{"num_hidden_layers": 11, "hidden_size": 192, "n_experts": 64, "experts_per_token": 2, "d_expert": 80, "d_shared_expert": 64, "hidden_act": "swiglu", "moe_layers": [1, 2, 3, 4, 5, 6, 7, 8, 9, 10], "router_score": "softmax", "normalize_top_k": false, "routed_scale": 1.0, "balance_loss": 0.0115, "balance_bias": false, "router_bias": true, "n_groups": 4, "groups_per_token": 3, "init_std_router": 0.0139, "lr_router": 0.000696, "vocab_size": 32768, "norm": "rmsnorm", "norm_eps": 1e-05, "tie_word_embeddings": false, "optimizer": "muon_variant", "learning_rate": 0.00347, "beta1": 0.95, "batch_tokens": 131072, "max_seq_len": 256, "train_tokens": 486600000, "max_steps": 3713, "dataset": "wikipedia_en"}
Below are experts of layer 2 (counted from 0) of a mixture-of-experts language model. Rows are named gate (a neuron's input weights, with its number), up (a neuron's input weights, with its number), down (a neuron's output weights, with its number) and show model dimensions 0-191. Each number is 128 + 32 x the weight over its row's rms, rounded and kept within 0 to 255.
Before each expert's rows: "raises" lists some tokens whose logits its average output raises strongly, later layers aside; "comes before" lists some tokens at least twice as common just after its tokens as in all text. This comes from a sample of Wikipedia text that the model never trained on. Tokens count by the router's weight.

# expert 31
raises: " the", " a", " their", " ", " his", " both"
comes before: " the", " a", " his", " its", " this", " their"
gate0 [128 114 136 121 181  97 134 112 169 121  98 116 142 147 121 142 176 142 150 104  83 160 129 104 172 159 133 128 163 112 181 102 134  98 160 139 164 187 101 161 137 112 159 191 122 135 182 135  78 127 116 149 146 167 127 174 137 112 129 118 155 163 106 108  66 194 151 161 142 151 163  94 110 158 112 134 110 139  83 121 133 159 147 121 171  96 161 152 119  99 139 164 134 103 122 134 126 128  94 159  78 150 130  78 180 182 169 173 160 123 105 128 114 121 129  56 122  59 182 115 128 145 117 189  53 131 176 139  48  76 108 146 119 168 107 128 139 129 137 161 130 189 163 147  68 133 150 140 134 124 113 160 119 121 184 165 140 181 142 147  75  79 108 133  92 151  75 178 188 138 163 185  99  98 156 130 160  96 121  53 126 122 134 147 144 171 127 148 142  77 211 135]
up0 [132 131 153 155  60  75 169 149 150 162 133 161 107 167 117 107  97 189 142 173 104 184 157 167 134 107 133 106 106 191 179 182 133 124 102  51 121 137 157 155  72 100  92 125 128  94 127 137  89 163  95 160 100 123 135 157 122 134 138  90 127 115 155 185  83  84 132 193  87 103 152 157 135 103 158  49 160 152 123  55  92 125 133 149 118 169 110 117 138 145 196  94 135 113 218 120 115 123 112 151 115 139 107 157  52 157  97  93 151 124 165 168 158 153  99 117 132 132 186 149 109 137 162 105 113 168 148 102 119 120 152 120 133 104  94 136 185 140 128 101  93 107  70 100  97 120 125  81 117 115 174 120  85 120  82 121 127  93 141 143 192 133 142 148 138 160 119 149  70 123 123  88 179 127 112 205  80 135 172 128 151 134 120 140  70  95  86 130 174 125 115 114]
down0 [175 105 186 125 130  88 127 133 180 113 179 165 132 183  80 128 102  86  90 137 161 146 132  74 105 114 120 197  97 126  94  86 119 124 146 111 143  41 138 110 148 121 113 164 135  93 169 163 181 122 137 108 100 172 133 132 239 123 101 111 167 158 181 114 165  86 112  85 158 125 111  84 137 126  82 124 150 116 119 132 164  91 158  85 108 148 133 138 108 165  87  91  93  83  85 147  78 152 107 131  62  92 151 152 132 142 127 125 168 126  89 133 140 120 105  98 144 118  90 113 132 169  54 158 162 141 160 173 140 139 162 140 110 170 125 156 104 156 128 191 131  88 181 113 163 136 180 183 119 140 144 119 122 112  85 129 101  99 137 159  70  96  93 145 127 171 122 130 155 130 151 197 129 158 174 167 118 171 101 172 132 151 109  68 158 116 137 108 124  91 184 159]

# expert 15
raises: "s", "er", " on", ",", " in", "."
comes before: " the", " Representatives", " birth:", " held", " his", " Historic"
gate0 [179 135 171 113 168 142 140 132 180 134 151 107 128  90 182 132 122 117 150 100 118 116 174 120 127 165 114  72 132 112 121 154 125 142 117 127 133 170 132  88 100 129 137 135 164 202 123 162 125 157 160 150 157 124  88 115 138 149  77 154  95 118 114  99 133 112  57 163 114  94 167 116 120 134 121 167 136 161  62 136 151 114 105 160 158  78 156  63 118 181  98 157 122 126 159 145 102 113  96 163  90  87 110 105 131 117 111 146 171 134 149 141 161 132 126  90 137  98 121 157 141  98 130 144 186 138 160 151  91  94 170  81  89 127  61  68 134 198 187 143 175 105  63 133 115 121 163 154 115 157 114 125 130  94 153  59  70 104 167 114 104  55 138 159 154 115 149 137 179  48 197 182  86 139  98 150  80 122 123 148 128  67  85 152 111 122  75 171 110  82 151  89]
up0 [134 158 150  92 173 122 121 164 124 145 157 151 133 131 112 119  94  88 164 116 121 110 185 106  84 167 138  86 139 169 133 155 157 136 138  56 128 150 133 130 127 143  82 129 102 132 146 114 149  67 131 148 127 147 111 111 114 164 109 149 104 105 110 108 102  69  95 135 117 164 147 111 138 131  81 153 176 141 110  99 129 124  81 158  71 124 152 114 131 152  66 151 182  77 127 159  69 134 147 103 140  93 145 142 129  99  78 194 136 186 179 148 169  75  77 105  88  57 149 105 114 109 105  93 155 115 132 186 170 108 125 124 147 136 138  65 167 150 220 182 224 116 106 162 155 127 130 164 136 118 137 160 180 113 185  74 130 131 131  95 151  99 154 135 112 116 134 152 142 109 156 217 123 121  90 117 160 110  89 179 156 158  99 191 145  79 121 131  67 105 129 137]
down0 [ 89 106 150 171 145 127 150 187  87  70  94 119 174 123 160 165 178  74 187 207 144 124  89 162 160  97 117 125 169 136 121 154 126  71 157 166 128  90 164 182 164 158 190 144 135 139 168 124 154 171 109 134 141 145 130  94 164 109 113 119 167 168 148 166  90 116 140  94 125 125 141 128  88 138 152 133 120 181 114 154 146 130 116  92 154 101  94 149 117 100 181  74 149 121 122 145 187 123 122 146 140 106 127 151  91 180 126  78 139 122  98 105 160 116 148 207 103 113 111 173 154 169 167 101 119 129 129  91 130 100  81  82 152  97  74 171  81 103 121  59  73 127 120 105 149 146 129 149 152 122  65  93  61 105 142 163 102 123 136 101  90 143 109  96 157 147 119 112 169 146 140  41  88 141 146  60 147 125 151 152  88 128 150  58 128  94  90 129 116 170 114 145]

# expert 32
raises: " the", " a", " all", " their", " its", " his"
comes before: " the", " a", " his", " be", " their", " its"
gate0 [135 153 151 135  73 131 120  53 125 166  96 172 126 126 102 195 139 146 103 140  78 114  90 100 172 166 164  96 130 131 144 102  79 128 171 146 161 125 164 101  70  64  91 167 135 164 133 135 126 179 131 162 144 151  70 148 130  98 131 109 131  75 106 142  73  65  83 116 117 102 114 117 157 110 123 203  83 121 125 158  99 153 121 154 121  94  88 112  78 117  97 148  41 147 166 126 162 199 158  76  49 146 120 113 117 108 114 104 129 146  58 118 104 122 130 110 163 127 178 160 134  96 136 138 123 131 111 112 116 128 123 168 106 167 131 126 124  69 116 113 143 173 155 105 207 172 114 168 109 122  93  82  95 100  72 100 107 166  79 106 173  97 105 125 159 125  89 109 167  98 107 148 164 184 156 151  70 125 150 142 171 116 131 162 151 157 148 118 161 104 121 109]
up0 [132 132 160 139  82 128 107  45 119 161  95 182 131 135 128 160 151 126 108 164  97 121 105 111 193 146 183 110 142 121 169  95 107 119 164 140 127 155 128 108  71  76  92 149 140 178 153 130 111 198 127 175 141 142  73 170 122 102 126 106 125 103 115 129  80  55 100 122 128  75 134  98 144 119 119 212  93 124 122 129  81 147 130 154 134  84  99 103  56 120 110 147  69 139 123 108 167 197 166  77  46 164 114 119 108 119  69 105 122 135  70 122 118 147 154 140 171 106 167 140 125  96 134 159 112 127 126 148  92 133 137 191 114 174 135 112 123  74 131 121 150 172 125 130 189 167  96 167 127 138  77 104  76 141  73 102 110 165  82  84 187 110  83 135 141 116  82 114 182  86 110 151 155 186 124 150  62 112 138 141 167 119 134 157 132 135 153 136 141 109 127 113]
down0 [ 90 101 132 133 161 104 130 176 123  29 142 115 125 154 182  78 127 115 128 145 120 150 171 180 170  66 111  89 108  61 108 127 146 146 101 129 153 105 183 141 207 126 149 144 164  83 138 132  97  99 119 101 122 111 133 114  92 104 140  95 115 119 116 110 133 159 123 118 121 143 105 167  63 173 125 145 176 104 103  88  76  82 126 141 162 155 127 124 174 128 143  97 174 104 102 142  95  97  74 189 123  24 155 129 122 131 153 149  63  67 141 174 127 145 153 143 120 135 169  99 172 191 129 129 128 112 131 101 160 121 104 123 166 108 124 168 127 176 110 118 160 116 100 158 121  93 159 112  76 128 129 136 128  91 173 140 144 134 172 155 125 158 126 161 123 141 135 187 112 129 173  93  45 156 104 103 150 148 165 165  93  83  73 134 102 163  90  86  85 126 136 192]

# expert 23
raises: " the", "\n", " a", " all", "-", " an"
comes before: "|", "-", " the", " a", " his", "="
gate0 [152 119 101 168 148 139  97 120  76 135  90 169  66 108 131 152 177 128 153 134 118 166  83 193 178 137 134  90 132  80 143 136 151 167 108 127 101 101 128 146 136 126 142 184 145 192 139 113  42 128 119 132 148  91 110 169 148  87 131  96 106 108 183 108 152 167 216 129 147 117 119 158 144 155  73 130 128 128 140 179 113 103 130 207 120 107 167  99 108 144 115 141 124 114 117 122 126 124 124 159 207 178 122 195 180 117 124 142 150 118 209 124 166 198 162 181 140 167 121 130 130 118 121 170 130 149 140 126 108 162 139 143  71 213 164 119 162 119 163 125 153 135 133 154  75 108 117 173 167 140 174 161 128  79 148 121 177  71 149 159  93 100  97 154 106 169  96 127 171 129 120 138 139  92 188 117 134 133 154  77 110 120 107 199 124 121 160 172 130 143 109 129]
up0 [179 132 134 113 145 100  50 150 157 125 106 133  69 134 112 184 114 123 149 136 124 108 104 152 153 108 153  91 102 123 110 103 121 115 125 159  95  77 153 156 138  93 136 184 141 173 139  99 177 108  91 117 165  83 136 150 156  82  98 116 115 129 209 145 174 119 143 159 131  89 146 127 152 160 140 128 149 157 111 175 132 133 109 193 165  97 122 129  94 136  52 116  90 115 105 162 149 114  90 184 159 184 103 124 217 118 132 139  90  96 125 135 137 150 129 157 160 151 114  73 109  99 120 169 133 145 108 146  66 164 115 137 128 161 162  49 178 136 162 107 150 102 116 139  63  92 143 159 136 144 209 196 143 110 167 187 165 125 126 165 124 127 137  93 169 176 132 106 126 125  76 162 121 105 194 141 134  87 189 103  97 125 128 175  73  71 159 100 123 131 111 119]
down0 [143  85 113 164 126  86 154 137 143  87 142 132 179 155 130 162  99  90 168 127 153 104 118 129 132 130 184 155 140  86 168 194 102 141 142 114  88 115 163  70 138 124 127 110  85 133 121 140 149  70 105 112 146 150  87 151  86 136 121 135 142  85 168 100 135 108 158  76 104  99  96 156 111 150  99  86 131 100  80 178  55 154 132  97 125 136 132 176 136  75 122 132 123  76 159 128  98 166 177 182 131 147 140  87 130  90 176 164 112 148  87 162  87 103 118 148  93 113 105 117  95 123 181  71  77  82 120 114 180 137 112 185  85  61 129 138 160 139 158 155 124 154 108 186 110 177 130 118 131 172  95 132 147 137  95 164 112 128 112 170 144 165 122 114  82  57 191 116 119 102 126  67  70 196 101  90 145 147  59 152 134 133 173 128 147  98 112 161 182 126  88 162]

# expert 50
raises: " ", " a", " in", "-", " the", "\n"
comes before: " to", " in", " by", " a", " on", " the"
gate0 [171 133  97 149 147 207 124 132  98 148  97 118 132 108  94 126 117 118 127 113  85 147  80  80 135 186  87 115 112 109 174 129 164 158 110 179 106 152 111 110 134 158  97 212 147  61  83  97 116 103 116 229 160  95 136  98 146 143  91 154 103 156 134 116 126 186 124  82 124  83 145 109 179 128 130 161 123 170 140 131 140 198 152  91 137  83 128  85 117 121 128 114 159  76 145  96 119 134  88 151 125 160  87  73 120 165 103 175 145 167 141 118 133 115 174 159 193 136  91 162 180  77 110 145  55 130 182 133 148  62 151 105  79 158 140  94  74 120  89 136 150 143  99 162 159  97  96 149 125 148 163 127 118 188 179 168 153 111  88 131 106 129 100  80 171 126 110 105 133 181 189 135 147 116 169  88 121 150 137 119 147 123 103 146 144 154 146 158 131  99  84 129]
up0 [144 101 133 123 159 136 128 125 107 149 105 149 170 131 113 182  96 150  90 158 108 151 141 114 120 210  87 105 150 144 208  93 167 105  97 129  94 218 128 131 162 123  75 158 160  81  53 111 104  92 165 153 144 144 160 133 137 130 149  90 137 182 181 115 113 149 131  52 106 115 112 112 147  81 142 164  69 139 147 141 117 161 142 105 156 126 100 143 103 111 147 156 203 123 159 117 109  92 106 141 136 100 137 125 139 138 121 160 135 146 167 131 141 104 134 112 158 134  86 148 190 146 105 100  90  75 156 156 107 137 172  74 115 215 107  97  84 140 143 177 115 141  97 108 212 129  60 153 130  68 138  86 142 167 153 152 171 122 170 135 142 157  87  68 141 146 132  90 111 174 189 150 145 116  92 123 134 161  87 126 143 117 149 156 163 119 156  99 105  65 102  96]
down0 [184 164 119 111 171 172 119 146 163 154 113 158 181 152 163 119  97 156  72 144 164 169 120 132 128 124  84 121 164 134  75  89 123 104  86 128 111 160  76 138  98 114 194 179 141  99  84 123  77  51 135 105 131 113 129 129 132  92 125  88 140 101 130 114  89  81 108  61 141 202 128 160 190 135 142 105 151 119 150  62 185 144 166 118 109  83  86 103 111 131 114 138 117 116 127 143 178 142 115 154 119 100 149 113 145 165 105 128 110 150 157 135 133 186 143 127 125  65 120 123 122 174 167  95 128  95 129 105 132  87 205 174 180 172 175  95 116 158 138 115  46 154 103 135 150 189  92 112 110 144  78 151 140 143 131 125 111 100  94 112 163 152 123 188 145 147 185 129 121 187 168 117 110 135 107 155 122 115  38 177 154  80 118 158  92 145 121  85 117 139 121 129]

# expert 20
raises: " the", " a", " or", " c", " to", " "
comes before: " the", " a", " his", ":", " an", " season,"
gate0 [ 71 130 137 131 114 130 150 141 114 159 162 160 114 128 134  56  71  96  92 131 158 144 117 111 146  66 128 153 139 123 121 135 128 140 164 116 141 101 174 161 164  64 192  81 157  62 181 136 119 131 137  96 146 158 110 126 118 129 138 137  95 163 131 156 127 165 141 166 150 120  49  70 161 122  91 100 150 134  82 104 105 119 120 172  94 157 123 143 200  99 153 136 150 125 134 116 157 115 165 123 130  88 113  95 125 146 112 130  87 131 142  87 117 186 104 157 149 178 118 156 115 100 140 151 172 131 157 114 195 113 155 165 107 152  73 114 130 128 178 146 164 131 174 113  94  93 150  79 112 186 112 167 197 164 169 138  47 152 121  48 151 126 123 108 165 132  69 164 124 137 158 123 180 148 128 117 114 126 140  77 125 139  87 170 171  94 224 168 161 102 135  84]
up0 [147  89  94  97 114 102  90 149 101 127 176 104 141 103 180 136 107 137 120 110 104  72 140 165 131 112  94 128 112 144 130 127 120 117 143 154 100 180 120  84 143 154 124 154  85 112 110  90 150 120 137  52  92 128  94 136 136 152 110 164 160  64  79 117 109 106  92 138 100 103 147 175 137 133 172 151  79 156  91 161 134 101 141 147 120  82 129 176  89 151 104  98 159 130  79 120 113  89 129 151 139 154 128 156 116  94  70 134  90 124 146 147 180  60 116 104 125  86 166 140 160 123 125  78 109 140 154 116  76 169 121  81 114 197 160  72  50 116  93 129 106  73  81  97 128 136 132 154 122  83 122  63  51 120  88 154 128 100 152 173 161 111 199 136  84 104 159 120  72 122 107 150 109 144  93 152 175 148 171  99 146 164 154  56  94  76  84  93  93 144  80 102]
down0 [148 108 156 121 108 123 169  85 121 145 109 159 123 181 115 152 127 130 117 128 146 172 147 114  98 141 138 155 170  70 140  96 132 169 108  75 107 140  94 142 133 135 119 134 142 149 104 148  62 114 143 143  74 167 129 111 192 142 154  81 131 116 124 105 141 100 131 143 157 149 108 114 145 153 108  78  85 140 152 145 206 192 117 177 142  86 146  88  90  83 182  80  83 107 105  96 150 114 110 149  92 118 157 172 122  84 123  88 113  77 140 166 147 108 145  92 134 128 118 121 127  31 182 124 144 110  72  94 140 165 125 120 168 128 113 128 230  87 165 155 153 109 174 165 181  46  81 199 100 101 168 147 154 155  76 106 135 152 137 144 138 163 133 131 128 135 152 157 150 120 130 156  36  85 157 139 124 113  95 118 126 147 134  91 123 151 186 169 141 113 116  70]

# expert 43
raises: " the", " a", " ", "\n", " in", ":"
comes before: " a", " the", " an", " also", " been", " not"
gate0 [150  92 128 114 141 180 112 184 105  66 183 134 132 130 169 186 133 117 125 178 155 125 106  85 143  97  88 111 203 142  90  89 156 140 154 114 140  95 100 146 191 151 136 177 130 105 143  80 160 120  74 150 162 174 147 141 158 116 119  99 172 129  84 166 144 144 101  63  99 102 111 129 112 137 130 111 103 125 139 117 163  87 123  52 117 124  54 100  56 137 113 139 148  81 113 121 132 129  56 160 128  75 125  93 192 130 135 185 142  75 119  93 104 118 121 128 155 179 144 111  66 144 152  82 133 159 147 127 137 142 151 128 189  58 104 157 129 178 180 113 165 165 138 166  97 129 143 151 115 151 159 191 148 104 106 128 146 118 170 112 114 137 147 170 141 170 116 198  98  90 137 111 158  95 146 175 133 139 156 174  93 185 129  97 108 160 100 125 119  96  98 145]
up0 [128 142 138 111  91 131 158 125 147 110 138  93 141 129 200 121 161 143 113 141 101 126  81  87 115 148 190  85  48 143  94  97  95 131 190  85 106 154 151 116 130 157  71  65 122 144 189 109 183 191 153  83 148 164 115 135 112  81 173 166 152  68 103 162 161  89 165 175 164 104 127 162 128  60 146 185 109 128 150 109 142 103 100 147  96 115 123 113 161 114  98 139 101 106 114 168 215 170 125 112 131 141  93 169 174  92 140 137 137 140 144 145 107 112 114 160 111 111  98 116 137 126  87  51 116 110 160 150 151 144 102 111 135  80 112 118 106 135 166 127 140 122 162 107 160 142 141 115 111 144 152 124 137  99 108   0 124 143 121 126 145 164 185 115 136 142 172 148  77 118 161 193 111 138  91 153 127 133 123 168 114 112 185 116 116 139 139 116 104 150 213 154]
down0 [ 70  95  79  78  84  48 112  69 114 153 143 140 113 104 124 124 137 154  82 106 121 114  98  92 134 175 169 124  96 115 126 155  75 117 106 155 103 108 136 109  84 113 142 117 103 158 177 111 157 136 176 121  56  63  86  96 147 133 144 160 124 137 153 119 174 115 153 127 125 123 135 135 139 108 102  87 108 122  67 191 126 158 139 106 195 134 154 139 118  85 139 173 126 148 136 156 153 144  90 148 129  81  59 108 153 130 144 108 130 134  48 132  90 100 137 156 123 149 165 122 145 131 185 117 139 154 107 103 118  90 107 142  94 221 151 168  83  79  83 129  66 138  83 103 168  79 118  83 129 102 126  77 101 162 128 148 161 124  96 116 121 136 150 134  84 154 147 138 108 160  69 166 135 115 172  82 136 132 128  97 193 198 133 175 119 136 115 112 121 171  62 168]

# expert 26
raises: " have", " ex", " c", " be", " 10", " |"
comes before: " be", " the", "\n", " have", " take", " make"
gate0 [138 111 130 173 107 133 179 152  79 124 109  89 117 140 137 135 132 116 146 152  56  88 112 137 133  89 133 143 117 158  84 160 111 133  93 141 142 141 139  57 172 191 154 137 110 102 180  89 140  43  83  89 123  94 129 173 124  72 102 180 142 146 133 168  92 164  84 156 112 158 140 155 147  70 132 126  86 111 131 100 130 153 139 148 112  99 165  99 163 158 109 132 134 167 120 106 159  57  98 126  68 108 134 171  89 135 198 137 128  95  97 170 117 136 130 105 177  93 166 110 150  88 175 121 131  76 132  83 121 119 111 115 146 167  85 131 116 107 111 127 127 120 170 144  78 134  69  63  87  91 141 179 122 129 147 185 208 168 115 183  81 143 114  80  95 142 115 106 148 154 112 118  61  71 152  97 134 137 169 144  87 106 126 124 146 188 133 173 101 133  98  91]
up0 [123 163  74  99  64 183 112 112 198 100 144 111 206 115 146 133  91 171 194 163 127 149 134 149  95 100 117 133 118 158 179 110 128  72 125 169 122 114 113 153 103 114 174 156 144  84 107 102 141 194 186 145 134  49 136 144 133 200 151 110 156 111 118 109 124  81 129 111 176 127 139 106 108 149 108  56 118  56 121 133 153  63  62 129 134  89 114 115  78 107 149 112 126 123 147  81 141 171  64 122  76 130  88  95 128  60 111 160 111 152 149  98 155  78 136 115 201 104 120 155 159 137 108 130 152 122 148 140 109  98  86 121 113 107 108 122 169 134 156 121 109 116 165 110 138  68 131 114  57 156 149  96  99 143 108 108  41 129  91 158 134 147 129 141 150 123  92 189 135 106 124  92 145 107 130 119 139 112  81 149 137 142 107 114 111 108 188  99 127 119 181 101]
down0 [142 101  88 139 107 152 141 117  69 168 126 114 172 142 107 108 112 168 114 134 126 134 132 105 116 105  65 160 102 181 113 173 176  66 126 159 133  86  86 160  96 143  80  99  67  85 120 130 105 119 102 184 213 149 167 108 153 114 130 157  91 163 194 148  28 152 135 152 129 136  91 133 123 137  98 105 142 125 109 153 101  83 100 164 145 174  88 150  80 101 128 106 101 107 101 173 165 112  84 111 139 170  72 107  51 130 142  93 176  60 100 118 133 135 129 142  55 182 110 140  55 156 140 139  80 108 115 143 171 151  63 137  84 122 163  79  98 149 111 168  90 120  90 105 167 170 146 147 154  81 152 146 119 129 118 151 108 116 143 138  99 153 148 113 100 169 125 135 101  89 147 127 133 140 122 117 100 139  67 111 132 105 135 167  99  87 113 153 135 121 152  62]